Experts of a small language model: vocabulary 5150.
Below are experts of layer 10 (counted from 0) of a mixture-of-experts language model. Rows are named router (the router's row for the expert), down (a neuron's output weights, with its number) and show model dimensions 120-159. Each number is 128 + 32 x the weight over its row's rms, rounded and kept within 0 to 255.
Before each expert's rows: a language model's description of what the expert responds to. This comes from a sample of Wikipedia text that the model never trained on.

# expert 40
Description: Modal verbs and infinitive to before a verb, e.g. can be, would, may, plus verb stems before -ation or -ate, like particip, activ.
router [ 94 159  99 147 128 181 125 167 176 155 167 165 134 187 143 131 153 136 150 161 117 170 123 133 116 141 202 208 147 132 128 151 153 230 136 121  81  96 129 181]
down0 [143 144 215 185 130 151 142 127 194 104 125 151 160 108 109 153 103 154 151 156 112 132  57 109 135  96 155 170 134  80 164 104 140 115 132 121 161 136 105 162]
down1 [124  91 102 134 174 160 122 134 110 114 112 106 108 119  90 118 134  95 161  63 174 180 226  77 137 123 149 112 101 150 147 154 130  89 180 127 135 105  91  95]
down2 [103 107 142  90 107 131 141 158 127 159 104 136 118 171 112 181 144 221 112 111 143 101 126 157 124 126 163  99 102 130 137 190 125 120  60 204 132 149  87 102]
down3 [117 121 109 155 112 145 123 143 107 157 120 157 119 127  94 105 180 186 133 160  92 150 152 154  93 142 109 157 137  37 136 146 112  93 117 168 149 153 141 125]
down4 [ 57 154 144  79 168 111 165 162 127 145 148 150 144 184 147 176  86 102 130 140 119 136 121 116 118 142 124 180  97 104 101 130 144 121 149 158 190 180 100  56]
down5 [108 172 180 113 112  87  96 142 111  96 156  85 153 155 134 117 103 159 167  47 157  23 163 139 184 196 138 109 156 177 120 122 140 140 162 102 127  80  78 114]
down6 [119  83 103 111 122 164 128 104 126  97 141 124  85 124 131 118 143 117 137 103 131 109 151 103  54 160 141 134 122 171 128 136 124 141 104  88 142  74 167  54]
down7 [172 109 159  89 151 128 144 122 105 103 135  72 100 158 153  43 160 120 183 128 159 143 126 183 163 109 112  89 135 140 127 120 154 139 114  88 142 162 179 160]
down8 [101 114 122 160  95 185  84 140 154 100 124  74 180  76 104 128 108 152  85  96 110 170 119  89 191 108 123  84 200 163 148 127 103 142  63 183 130 172 102 112]
down9 [ 74 125 154 168 104  73 111 138 155 146 115 116 121 108 114 139 121  84 137 116 139 144 131 203 143 192 132 113 130 140 134 136 106 152  85  93 111 154 177 147]
down10 [188  99  94 121 139  94 174 140 160  94 125  76 102 143 146 110  93 131 150 152 138 142 114  93 156  93  83 149 169  59 160 100 112 114 145  68 100 127 182 115]
down11 [132 127 137 164 174 119 132 124  79 123 148  98  65  99 146 180 120  73 149 173 178  92 195 150 161  79  89  80  72 130 107 110 109 154 133 103 146 115 159 205]
down12 [141 171 135 120  95 149 119  70  82 152 147 133 185  96  84 124 138 154 140 146 120 147 118 135  93  95 186 105 106 149 163 136 110 126 111 139 152 177 149 108]
down13 [ 69 149  87 136 167 130 174  96 111 139 174 138 112 122  94 117 154 134 131 157 120 123 124 118 121  56 125 103 131  98 129 133 182 113 148  98 103 147 202 102]
down14 [130 116 135 114  90 118 142 105  93 106  91  96 104 107 119  97 140 180 209  66 138 126  91 191 161 101 123 129 139 101 122 112 111  90 122 121  96  82 160 127]
down15 [100 142 134 157 108 145 103  91  93 116 148 142 210 114 107 114 137 147 119 118 143 215 118 198 159 157 183 161 112 137 121 131 162 122 119 138 131  70 101 105]
down16 [146 156 154 197 119 124 139  88 182 124 114 123 151 107 155 102 149 155 158  87 162  89 196 126  91 105 158 123 120 106 181 163 133 164 145 129 104 212 133 121]
down17 [136 161  72 141 134 101 133 125 180 127 173  77 106 110 143 151 142  93 108 126 104 214 125 127 101  96 109 193 179 134 120  83 119 114  80  48 113  91 129 148]
down18 [ 82 151 136 124 179 139 111 143 144 119 147 128 135 119 148 125 139 207 120 133 198 159 170 144 119 116 100  92 120 203  92 138 138 101 158 130 111 118 144 107]
down19 [159 129 129  72 119 143 120  84 149 103  82 134 139 161 134  92 138 152  88 140 138  80 138 129  78 100 113  88  61 114 172 115 168 150 113 103 134 147 164 111]
down20 [117 129 149 119 146 157  96 124  91  99 114 118 135 178 126 113 161 174 174 119 178 136 126 190 152 124 125  93 113 182 117 183 117 191  60 100 148  81 177  96]
down21 [159 137 122 151 112 142  93 129 148 141 129 123 156 154 116 153 160 152 128 108 188 120  92 124 131 129 118  50 137 138 113  94 125 215 141  98 117 162 121 153]
down22 [109 128  40  68  93 107 178 160  99 160 184 110  90 105 141 116 136 127 183 122  86 122 150 126 126  89  91 145 159 114 133 132 145 161 123 130  79 173  86  99]
down23 [160 137 135  54 192 162 105 117 122 141  69  93  95 135 131 111 137 146 132 119 182 147 153 145 139 143 140 155  61 159 122 162 109 144 156 105 119 156 116 111]
down24 [103 112 143 167 175 151 123 137 154  75 119 117 133 180 135 100 124 131 205 214  93 185 119 160 129 125 123 104 160 146 110 103  86 167 149 130 121 104 111 116]
down25 [119 111 139 122  78 113  99  97 155 141 167 118  74 144  72 189 126  61 161  98  89 161 183 117  93 129 130 156 123 119 129 117 129  97 122  88  88 151 140 199]

# expert 33
Description: Word pieces completing a word after an initial letter or piece, such as p(aper), dep(ending), l(ot), ke(el)ed, c(row)d.
router [143 170  96 104 121 151 142 153 133 215 117 137  77 168 193 179 120 125 201 145 177 172 167 153 137 109 139 157  83  87 114 150 170 142 102 109  92 140 131 116]
down0 [124 102 112  95  92 140 125  98 138 140  92 100  79  94 143  86 121 160 144 100 113 117 170 138 140 128 107 162 123 115 142 151 213 107  71 187 130 134  82 131]
down1 [107 100  86  64  93 111  99 113 116 162 151 162 124 121 135 127 113 131  74 120 111 198 135  58  87  99 107 131 160 131 135 119 142 164 211  90 143 148 150 166]
down2 [108 153  77 114  97  98 171 127 102 138 160 105  54 123 115 101 113 130 175 142 151 148 125 175 134 154 171 107 121 127 159 124 110 112 160 110 142 161 172  84]
down3 [ 87 151 140  88 118 122 156 161 137 155 141 164 128 124 135 124  94 115 151 142 172 141 103  70 105 132 118 110 174 144 145 120 163 123 144  73 162 109 125 203]
down4 [178 143 171 191 118 156 155 145  60 138 136 180 119 159 173 165 143 144 117 134  80 174 127 138 113 141 123  99 155 129 121  96 144 149 193 120 159  98  92 135]
down5 [119 118 168  37 142 102 188 114 107 149 171 107 178 107 108 148 120 141 203 155 162 147 101 119 112 165 107 150 137  75 111 125  95 145 156  83 179 102 159 132]
down6 [ 81 115 145  77  80 148 151 110 123 151 103  97 144  73 139  67 108 136 166 108 160 145 137 152  70 152 135 138 111 121 180 127 138 123 105  69 204 115 177  79]
down7 [115 165  86 118 122 102  60 108 133 161 153 108 124  95 111 213 162 145 158 149 149 124 128 140 150  94 144 138 128 130 142  89 137 141  64 124 142 155  91 144]
down8 [157 114 113 145  92 130 100 103 126 106 116  98 116 134 165 166 145 168  81 101 139  59 138  59 154 118  80 151  85 121 118 177  98 121 104 158 112  88 109 102]
down9 [107 152 153 164 118 151 157 170 140 137 147 128 131 181 135 193  76 144 134 138 109 133 135  97 129 179 148 124 122  88 143 128 144 152 137 156 143 152 157 104]
down10 [147  96 165 140 185 138 171  90 159 144 141  87 130 161  88 105 144 104 108 172 107 150 161 145 163 111 107 149 111  98 186  64 129  75 141 171 103 141 105  86]
down11 [ 79 210  59  91 166 111 143 141 123 130  73 102 107  84  86 128 125 150 136 137 147 102 155 185 143  85 114 163 151 136 152 143 100 129  96  79 156 113 181  86]
down12 [112 109 150 121  98 109 155 201 181 139 131 148 137 104 111 112 128  44 105 119 125 111 118 121 111 106 152 120 135 140 153 121  55  82 110 162 113 141 124 190]
down13 [115 163 162 125 113 181  36 150  71  68  86 135 154  93 125 180  90 123  64 135 134  93  91 234  89 148 129 147 114 153 158 124 127  81 141  98 181  91 118 124]
down14 [110  72  75 145 138  73 137 135 110 192 153 162 153  93 114 112 145 176  80  60  93 160 159 162  78 114 126 100  95 140 182 138 143 131 125 152 176 151 147 179]
down15 [121 137  96  99 155 127 102  95 160  80 131 183  58  76 132  85 139 102 128 144 129 135 134 137 101 161 152 100  93 141 130 165  90 123 137 156 112 160 122 141]
down16 [153 104 138 192 214 114 142 130 133  91 108 100 135 156 173 119 173  92  95 141 190 126 109  80 153 125  63 104 106 127  99 156 143  88 117 184 120 142 133 168]
down17 [116  86 167  94 109 133  77 131 121 165 110 184 129 122 175 147 142 154  85  84 110 136  94 166 134 120 121 106 145 150 210 146 123 119 163 105 151 128 143 153]
down18 [ 92 106 156 138 125 112 143 203 130  86 156 127 116 187 156 113 174 132  98 137  83 112 122  84 143 146  93 136 139 159 206 141 128 148 119 128 142  80 130 122]
down19 [114  82 140 148  87 104  93 197 174 107 134 131  66 126  91 140 136 118  88  95  89 107 110 110 105 147 131 130 155 132  75 155  91 111 209 154 189 103 129 143]
down20 [140 163 133 135  98 188 104  60 127 111 132  91 130 149 120 136 136 113 139 101 140  77 124 192 148  85 128 131  90 138 171 126  54  94 139 133 137 153  93 111]
down21 [130  97 149 134  91 102  73 147  80 213 178 135  87 111 166 136 147 147 107 111 109 151 185 168  77 114 126 127  88 112 171 157 191 129 121  81 144 205 119 124]
down22 [ 67 152 164  77 134 152 130 155 108 159  94 166 148 148 114 103 112 125 143  80 145  74 163 126 103 104 119 133 146  91 171 124  85 151 174  89 146  53 134 117]
down23 [134 136 116 176 154 172 110 138 161 106 146 116  69 105 129 109 112 139 138 149  55 175 153  88 123 110 142  99 121 107 183 135 155 106 144 118 160 184 117 111]
down24 [136 109 113 116  84 128  72 108 146 103 120  79 161 166  81 100  89 120 144 158 113 156 127 141 125 119 150 119  55  84 177 144 123 140 100 134  74 131 114 143]
down25 [142  82 116 142 181  61 158  70 132 152 142 159 114 122 127 151 151 124 121 141 164  74 142  80 131 154 191 127 147 153 164 110 123 139 141  95 120 152 172 116]

# expert 18
Description: Word-internal pieces after an opening fragment, such as Theat-ric-al, ag-ric-ulture, fac-ulty, Med-ical, plus the preposition for.
router [138 143 100 126 141 171 106 118 117 170 127 109  87 168 203  89 117 119 176 147 158 182 134 156 111 150 155 202  88 147 128 193 179 176 100 114  85  78 125 125]
down0 [102  89 131 164 153 110 152  77 121 139 166 223 114 141 146 125 146 170 108 131 123 120  94 110  56 161 167  59  80 156 107 134 218  58 129  22 155  74  98 116]
down1 [184 153 126 127 110 152 198 127 133 146  91 116 179 143  93 145 164 111 128 131 117 123 160 106 123 182 153 136 102 155 120 135 135 144  86 135 182 121  90 145]
down2 [ 75  85 164 157 123 135  96 188 140 121  89  83 143  70 106 158 117 117 142  93 128 116 157 187  97 100 103 105 113 121  70 120 170 113 116 129 107 158 118 145]
down3 [141 177 127 162  85  99 112 181 149 112 123  87 113  99 121 102  99 113 106  95 103 119  82 174 137 131  43  94 105 141 140 112 103 117 120  77  76  97 101  93]
down4 [112  67  96  75 132 145  72 113 156 153 181 156 112 154 128 100 151 140 117 130 161  77 112  81 131 119 145  91 127 129 179 207  77 130 106 121 125  95 159 150]
down5 [175  97 120  56 104 137 114  86 146 119 172 138  88 151 110 166 123  82  93 158 170  69 165 186 112 115 108  97 164 117 142 163  53 125 134  87 165  64 152 135]
down6 [122 149 150  88 148 144 140  78  73 135 152  68 102 150 146 127 194 149 122 118 155  73 127 152 115 155 129 152  75 151 126 100 137 120 141 109 138 111  75 174]
down7 [105 130 106 181 120  97  99 114 181 189 127  91 147 125 128 108 142 183 156  91 119 115 152 167 132 170 110 149 140 159 116  76 151 108  89 157 150 175 182 128]
down8 [134 105 175 118 142 166 143 181 117  96 113 105 137 150 128 127 150 120 144 122 156 172 117  40 145 148 122 114 113 121 111 142 115 165 162  76 161 123 138 139]
down9 [103 136 120 157 157  85 161  80 157 114 151  88 141 124 104 101 147  95 205 106 134 143 123 116  68 176 174 157 206 122 102 114 113  74  93  81 103  88 103 167]
down10 [115 170 146  69  96 172 179 128 100 164 164 133 102 145 163 162 126  96  91 129 116 165 173 178 180  98 131 136 108 111 141 146 126 139 120 142 104 157 112 135]
down11 [133 191 113 169 108 115 100  86 138 111 162 183  99 107 111 123 149 158 139 157 146 121 142 153 123 117 173 117 108 119  69 160 121 150 162  86 150  96 174  59]
down12 [ 67  77 117 113  84  58 145 122 101 169 112 123 132 117 128  88 177 191 122  95  76  81  79 170 140 160  87 141 115 172 195 139  98 102 131 138 170 176 135 131]
down13 [123  50 122 148 139 190 185 135  96 127 157  83 131  92  91  96 192 147 171 189 118 114  85 111 128 127 142 133 106 150 142 113 127 126 153 121 189  92 168 142]
down14 [ 77 128 135  85  67  53 163 173  92  95 143 147 132 114 140 134 169 167 101 149 117 147 114 163  99 125 137 125  87 130 142 120 157 134 133  78 168 133 193 153]
down15 [132 166 106 142  87 122 147 116 171 139 118 141 134 135 168 146 136 140 118 155 160 144 126  69  81  98 131  68 102 103 109 137 104 149 148  92 113  78 129 153]
down16 [196 134 137 113  68  83  73 103 142 134 147 159 145 123  76 130  98  91 124 168 166 124 126  97 115 154 148 103 122 121 191 156 180 100 149 135 157 142 160 134]
down17 [109 158 122  92 146 105 134 166 124 155 171 158 115 143 148 150  93 137 125  61 162 148 163 165 118 192 109 133 116  95 103 131 106 139  93 181 131 132 107 122]
down18 [135 167 129 137 133  24 127 116 150 122 133 188 107 140 113 186 162 197  71 128 147 117  88  88 144 101 149  92  75 170 154 146 126 148  70 108 126 183 185 147]
down19 [ 42 120 150  90 126 107 129 172 102  93 181 115 178 112 143 156  77 137 147  73 211 134 130 138 130 141 123  93  92 166 123 158 142 108 140 105 128 111 140 178]
down20 [123 119 126 143 149 123  85 119 103 121 151 119 174  75 208  55 133  83 124 123 159 114 204 119  95 154 143 109 127  69 172 123 103 139 127  89 114 152 120 143]
down21 [128 123 155  71 114 159 173  85 130 132 168  91 107 129  70 119 190 126  94 142 116 115 143 172 143 125  90 171 133 109 148 146 103 119 130 200 101  95 216 149]
down22 [126  79  98 148 151 116 115 111 165 139 132 119 151 208 137  51 122  79 109 158  81 122 188 161  57 172 160  87  99 137 162 116 126 168 118 161 110 166  91 199]
down23 [175  84 171  70 118 188 155 126 180  96  82 125 100 112 104 110  84  74  80 181 168  80 142 131  78 166 118 166 105 158 105 162 122 157 136 125 108 153 154 162]
down24 [109 128 104 114 202 142 168 145  80 129 103 152 143  89  82 119 134 136 136 129 174 156 135 132 134  88 128 141 136 181  81 140 118 110 105  74 127  60 187 144]
down25 [103 141 132 102 153 166  97 175  87 117  56  86 116 110  16 142 154 159 119 131 118 197 114 205 139  86 141  72 124 126 131 142  81 121  97 172 157 134 105 161]

# expert 4
Description: Digits and cells in table rows such as records, votes and episode numbers, plus mid-word pieces like press(ure), do(ct)rine, bas(alt).
router [114 114 102 143 131 147 118 137 114 177 119 106 113 182 159 131  84  94 138 134 198 166 192 161  84 113 166 165  99 102 109 146 182 173  73 132  89  88 129 163]
down0 [113 176  61 168 123  98 112 159 152  68  99 140 111 144 180 123 126 118 143 107 137  82 103  77 106 155 119 137 111 114 159 143 126 165  99 142  74  77 110 117]
down1 [ 64 131 103 153 128 165 170 158 133 116  93 146 115  82 119 141 140 103  84 165 153 121 111 143 149 148 103 160 147 125 101 167  93 143 134  73 122  92  60  91]
down2 [165 135  77 153 117 150 157 122 169 120 105 165  99 168 114 138 166 135 171 128 131 107 165 119 198 185 121 139 121 204 111 192 125 148 126 152 129 151 150 101]
down3 [106 150 193 137  95 121 154 154 121 139 173 133 159  76  72 106 114 150 145  65 101  86 128  81  69 106 114 152 138 109 171 138 109  69 195 154 128 138 118 176]
down4 [ 98 116 156 180  93 139 143 106 143  88 178 105 153 118 107 103 138 124 160 128 108 147  88 170 139 148 106 125 133  68 147 140 131 152 140 115 133  84 138 157]
down5 [173 153 133 151 151  72 116 128 122 145 163 161 136 135  70 100 123  52 129 109 154 160  97 123 120 114 119 141 150 111 188  88 117 166 105 179 130 119 115 165]
down6 [155 117 115 108  96 139 122  72 104 150 162  73 169 120 139 122  97 142  53 176  70 107  96 117 122 155 121 115  28 126 149 121 128 121  95 146 137 156  76 143]
down7 [ 11 105  85 119 158 107 155  69 217 117 119 114 119 102 123 127 114 141 144 140 165 163 146  99 137 116 147 114 145  68 120 182 129 137 118  82 135  99 147 107]
down8 [138 173 138 111 121 166 140  97 152 112 161 115  95 183  70 157 156 125 133 148 138  93  95 120 127 140 132 161 138 189 169 199 101 121 100 155  90 118 100  80]
down9 [ 68  70 114 127 143 130 116 163 120 183  88 139 117 130 152 124 103 126 143 129 115  81 131 138 125 129 141 149 137 104 171 120 123 150 107  78 121 128 127 131]
down10 [136 184 103 122 121  91 165 103 136 148 138 106  72 154 108 115 164 156 162 176 138 127  69  97 136 140 110  71 128  95 130 176 181 124 147 155 141 105 106 132]
down11 [179 146 142 158 101 173  96 149 162 135 118 129 110 122 107 104 103 134  68 116 167 128 144  91  61 127 106 154 122 110 137  63 122  35 165 179 105 106  74 108]
down12 [129  29 193  79 164 121 136 135 100 202 180 170  64 167  82 121 127 150 143  79 133 137 124 103 132 165 147  73 130 149 104 153  99 122 103 124 177 120 128 147]
down13 [185  95 162 165  77 106 172  62 135 148 151 101 102  63 182 132 152 113 128  77 151 105 158 170 140 129 149 146 117 157 171 158 187 100 151 150 166 148  96 163]
down14 [139 150 166 106 175 120 131 166 131 195 166 103 209 151 106 158  58 106 226 167 135 156 154 116 153  64 137  98 138 144 146  78 108 155  71 146  95 214 128 120]
down15 [171 191 122 146 171 109  67 155 139 137 101 121 138 165 158  90 171 140  83 150  84 183 106 110  97 109 127  98 117 130 123 192 188 130  77 142 126 136 128 161]
down16 [ 92 135 124 110  94  34  89 142 114 139 138  93 140 126 184 174  83  97 103 142 167 202 103 129  89 147 133 132 130 110 141 104 105 148 130 137  71 117 100  79]
down17 [169 185 127 137 155 144 125 117 102  50 117 175 136 126 144 137 104 116 144 112 145 117 126 142 104 193 117 147 107 157  74 136  69 123 102 184 137 136 139 150]
down18 [136 173 154 145  82 112 113  72 171 116 125 158 105 117 178 108 168 178  87  94  86 145 119 149  99 175 125 109  87  78 102 115 146 166 150 101 138  89 129 168]
down19 [138 125 165 163 133 152 127 191 107  96 153 130  80 170  91 103 156 114 118 108 200 124 102 124 100 185 133 134 118  80 116 174 148 149 166 172 102 165 124  90]
down20 [125 139 126  91  97 129 135 222  98 149 120 148 189  86 126 170 120 166 147 151 114  83 132 133 131 103 121  81 114 175 171 118  89 149 117 135 170 158 159  88]
down21 [ 71  65 189 127 109 141  97 145 137 104 158 127 122 128  71 145 141 119  94  99 146  78 149  92 136 127  96 166 177 132 120 109  89 105 164 113 130 105  94 129]
down22 [ 84 141 190 116 115  90 104 101 174 200 127 129 183 166  98 159 117 180 178 172  99 139  78 127 149  54 125 126 137 144  89 197 120  95  73 133 142 165  94 138]
down23 [128 192 102 164 117 116 130  93 122 155 159  89 141 146 142 163  90 176 151 128  86 114 136 164 101 101  86 124 147 125 165 123 151 115 149  95 178 103 123 147]
down24 [163  46 179 181 105 137 139 142 133 153 148  44 132 171 158 147 134 188 145 139 127 105 149 149 119 121 102 131 139 117  86 131 104  73 160 109  78 167 149 136]
down25 [153 172  98 121 119 131 114  89 140 154 121 127  75  82 160 164 208 173  92 131  84 108 156 192 102 113 100 184  59  97 122 147 169 112 136  96 126 161  88 142]

# expert 61
Description: Auxiliaries, copulas and adverbs right after a sentence subject, such as was, is, has, also, originally, often.
router [190 160 147 184 142 189 117 144 189 159 111 165 127 137 151  81  69 143 114  78 123 130 184 121 110 153 166 188 116 136 136 137 133 190 135 152 136  77 123 177]
down0 [162 162 116  96 164 115 125 134 131  98 105 140 150  62 131 113 147 189 122  91 134  85 174 154 143 182 120 141 150 110 134 141 161 125 151 145 161 120 123  75]
down1 [ 96 127  86 122 125 101 119 138  76 107  92 137 155 181 118 145 105 127 185 166 124  54 117 137 122 161  58 132 144 177 115 137 173 122 166 106 121 151 155 113]
down2 [145 127 156 129 143 103 122 137 125 104 129 150 113 116 126 111 113 128 137  98 145 103 157 106 143 116 130 128  93  87 137 142 120 154 131 184  90 165 148  98]
down3 [118 127 120 135  71 138 126 157 109 150 130 121 122 204 127 189 136 132 132 185 136  83 113 179 123 106 142  69 160 136 130 122 113 155 107 108  41 170 143 166]
down4 [109  80 100  99 163 179 152 141 144  90 134 132 128 109  77 115  92 124  92  70 100 158 129 127  89 127 152 114 116 187 109 120 158 117  83 164 141 108 133 177]
down5 [ 75 112 125 112 128  74 130  85  40 169 120 113  95 178 169 196 143 153 145 181 175 156 130 176 145 125 122 117 131 125 119  97 184 122 122 127 114 152 150 121]
down6 [154 146 117 109 101 192 109 124 143 131 124 181 116 185 178 161 170 142  95 132 112  79 114 132 131  60 116  86 138 116 154 125 141 153 132 155  90 121 147 158]
down7 [ 52 123 182 133 121 135 145 129  97  80 144 143 127 182 139 156 107  78 163 132 113 121  97  94 148 135  75 112 142 150 145 134 141 167 114 112 116 134  99 119]
down8 [170 144 138 127 123 143 151 138 162  98 143 116  89  58 113  85 139 124 164 115 123 159 128 140 119  88 182 202 149  74 158 156 139  83 189 117  99 184 154  66]
down9 [144  99 126 117 135 112 164 135 125 127 187 151  98  46 148 141 130 144 115 155  82 131  63 128 112 124 116 111 107 103 111  44 143 108 160 110 140 171 126 183]
down10 [169  88 115 116 160 102 169 122 139 145 151 163 166 185 105 167 131 171 164 196 101 112  94 154 153  91 128  92 122 126 102  77 124 159  67 117 143 143 132 157]
down11 [ 90 135 131 157  78 119 105 101  75  84 139 168 137 125  98 113 143  85 151 131 174 132 102 189 112 124 169 147 199 157 133 177  89 115 135 151 142 145 108 121]
down12 [119  95  71 134  98 141 143 102 176 103 137  80  90  85 116 127 144 155 158 136 120 125 130 137 128 119 179 130 143  61 141 165 123 186 127 139 147 102 131 112]
down13 [114 135 147  92 114 142 144 109 136  80 142 123 108  90 129  94 160  94 126 147 128 100  94 124  87 134 103 160 172 124 184  55 115 163 151 196 150 144 126  77]
down14 [121 109 155 126 173 118 170 118 142 126 120 107 108 120 143 126 108 123  71 118 142 181 132 154 212 117 209 124 108  81 106 146  95  65 161 175 162 136 166 160]
down15 [101 176 107 118 102 160 147  94 158  75 106 132 135 104 141 175 123 129 119  73 148  85 103  86 113 183 223 104 123 134 177 169 103  57 136 140  96 127 182 167]
down16 [ 94 132 160 144 132 140 176 125 116 117 103 114  73 106 142 143  99 110 123  85 161  66 134 124  79  50 134 113 108 104  99 111 140 144 145 139 114 156 165 132]
down17 [163 133 122 123 113 157 140 122 155 207  78 121 110 133 136 178 121 113 132  65  89 122 102  86 100 140 118 132 152 146  95 103 147 118 123 105 181 142 100 122]
down18 [ 65  96 132 120 111 108 131 202 116 143  84  92 154  64  80 172 123 207 154  76 175 126 146 190 184 105 138 173 124 120  91 158 150 105 136 139  94 135 138 145]
down19 [ 95 108 146 136 131 129 112 121 125 153 126 132  77 220 142 144 142  75 134 101 109 150 123 100 133  91 165 129 168 125 150 173 103 140 128 114  87 102 175  60]
down20 [155 134 142  98 185 139  99 169  65 113 155 170  83  83 129 122 152 121  96 100  96 124 121  95 104 174 146  93 130 119 114  93 130 151  64 157 118 136 106 154]
down21 [118 109 147  60 102 126 147 104  92 156 144 174 108 101  83 141 176 143 143 116 163  32 139  97 107 132 111 156 177 131 103 149 120 156 175 151 165 170  73 148]
down22 [ 68 165  81 127 145 167 124  97  73  85  88 112 143 132 104 126  97  78 154  62 154 138 122  79 125 184 150 155 149 168 142 132 180 116 122 157 106 102 138  96]
down23 [116 102 103 144 149 130 118  81  76 140 138 181  86 140 151 166 127 169 112 116 148  70 121 111 130 100 148 114 128 118 161 140  92 140 120 119 154 125 156 141]
down24 [ 92 162 199 134 107 177  79 126 102 165 122  70 170 155 131 150  95 151 135 125 156  84 150 110 140 118 119 125 177 124 125  89 165 130  86 109  98 111 162  91]
down25 [148  54 193 108 151 106 145 116 140 147 160 145  92 183 165 149 165 144 161 145  99 137  70  31 127 106 126 151  96 114 135 112 141 121  75 111 106 143 128 153]

# expert 21
Description: First pieces of words starting with F, St, P, M, often capitalized after headings or parentheses, such as F(IBA), St(atistics), (M)arch.
router [103 127 133 149 102 129  96 148 157 162 156 107 117 210 176 155 122  79  80 162 213 133 151 174 121 159 130 111 114  83 144 137 125 193  92 108 115  62 116 101]
down0 [141 152  96  94 119 128 141 114 135 200 129  19  90 161 183 105 105 110 110 110 145 115 132 113 161 152 156 110  48  92 129 173 127 180 110 152 136 203 111 140]
down1 [122 139 150  99 143  81 126 184  57 132 159 135 139  83 156 104  88  77 126 135  73 131 108 138  72 147 131  62 111 119 154 108 171 101 106 152 149 137 142 106]
down2 [113 139  85 165 146 124  99 110 122 147 199 147  98 148 123 134 113  91 104 159 129 124 139 125 126 125 130 108 103 112 136 115 148 101 177 148 149 150 162 127]
down3 [160 127 149 119 142 118 129 116 130 126  79 138  66 137 141 144 140 174  81 156 138  80 128 142  94 121 136  94 111 113 142 107 140  79 167 185 120 129 132 124]
down4 [116 139 111 171 121 117 139 128 128  66 146 143 125  53 127  92 180 118 157 150  98  96 132 108  86  67 127 142  75 150 130 130  83 108 157 122 173  66  73 121]
down5 [ 54 171 136 188 126 142  82 111 187 133 138  95 116 100 136 169 126 146  94 147 188 111 109 114 117  74 138 169 136 163 104 157  77 135 124 143 153 115 138 142]
down6 [158 131 155 142 106 112 157 140 103 173  62 102  52 129 164 145 107 130  93 172 122 153 170  90 121 100 186 172 122  88  84 131 111  99 142 171  99 144 136 111]
down7 [ 60 150 123  91 152 170  89 196 108 174 130 161 170 154 107 136 172  92 212 100  80 172 128 134 150 119 150 185 179 101  90 151 171 166 100 168 138 165 140 168]
down8 [ 76 133 147 130 156 137 176 121 143 164  84  64 130 114 128 175 112 135 105 113  85 121 153 134 117 118 150 155 181  94  88 116 168 114  20 142 112 161 189 120]
down9 [102 107 140 154 123 158 150 118 149 116  82 131 168 149 171 134 101 119 123 176 170 138 100 139 126 184 139  39 121  90 121 151 146 160 161 129 133  80 135 159]
down10 [149 104 181 155 157  87 133 120 132  87 167 119 161 168 166 137 115 171 133 158  88 115 160 100 104 101 196  97 149  93 140 148 166 101  97 161 124  89  88 101]
down11 [ 94 136 143 168 146 127 101 106  98 159 116 100  83 140 175 154 128 189 125 162 116 116 136 146 179 144 148 106 125 132 148 137 132 127 113 123 128 174 185 147]
down12 [143 102 119 153  96 127 167 157  52  99 123 130 129 177 133 120 103 128 167 124 145 127 103  96 123 103 125 172 143 120 160 137 115 124 189 119  78 106 148 104]
down13 [171 105 170  55 148 105 181  84 121 158 104  83 168 110  92  91  84 124 101 100 127 104 184 109 130 138  84 143 122 177 182  98 138 149 123 161 136  77 110 146]
down14 [151 131  75 133 139 147 117 119  71 182 109 130 123 138 146 173 140 158  59 187 101 109 124 173 146 147  99  53 145 142  84 134 145 125  91 149  63  98  97 159]
down15 [154 103 156 147 224 134 109 109 134 146  77 130 119 128 154 125  59 138 101 154 102 134 107 113 190  79 125 117 117 102 224  69 107 104 102 109 187 163 107 101]
down16 [140 140  81 116 169 103 145 121  90 180  83 140 116 138 112 102  63 126 149  85 146 110 165  79 147 110 157 162 107  91 135 124 113  96 161 150  95 120 127 107]
down17 [117 135 106 139  77 138 142 146 119 166 105  78 155 132 163  89 176 141 106 177 120 128 160 128 156 119 152 162 195  95 127  92 136 133 111 161 140 110 117  50]
down18 [158 136  75 126  96 142 128 112 132 149  99 144  82 122 146 127  81  65  94 201 107 151 140 170 160 169 192 161  86 154 102 111  96 125 129  99 141 125  99  95]
down19 [135 118 148  79  91 169 112  86 174  34 149 150 121  80 163 110 154  97 162 153 188  33 131 131 123 164  78 128  97 186 132 131  99 104 141 119 130  93 151 154]
down20 [146 133 114 136  99  92 180  77 136 137 158 164 179 148 117 107 102 100  30 131 199 119 186 102 125 141 162  93 136 176 134 113 130 170 131  71 168 119 205 130]
down21 [130 141 119 199  93 170 157 160 135 191 136  81 175 119 182 162 109 108 129 117 183 122 142 176 142 116 166 155 146 179 170 153 138 176  89 137 109  95 123 127]
down22 [178 116 107 151 113 147 127  98  79 130 143 117  70 123 113 134 120 139  52 132 137  90 162  94 136 120 125 133 120 109 150 136  35 154 147 193 139 104 127 124]
down23 [182 107 157  96 168 103 160 145  89  75 142 129  99 157  99 134  79 134 162 111  79 128 124 135 108 147 141  46 132 118 155 158 203 131 161 132 179 108  81 106]
down24 [171 124 119 195 137  98 143 137 109 144 176 117 105 109 134 163 140  78 107 152 177 113 142 107 148 102 113 122 116  94 169 126  85 138 107 132 101 195 127 131]
down25 [142 136 115 122 115  77 119 182  94 141 106 124 120 135  98 125 156  91  96 132 133  95 148 119 125 144 169  89 144 138 178 151 104 185 135 149 135 117 107 164]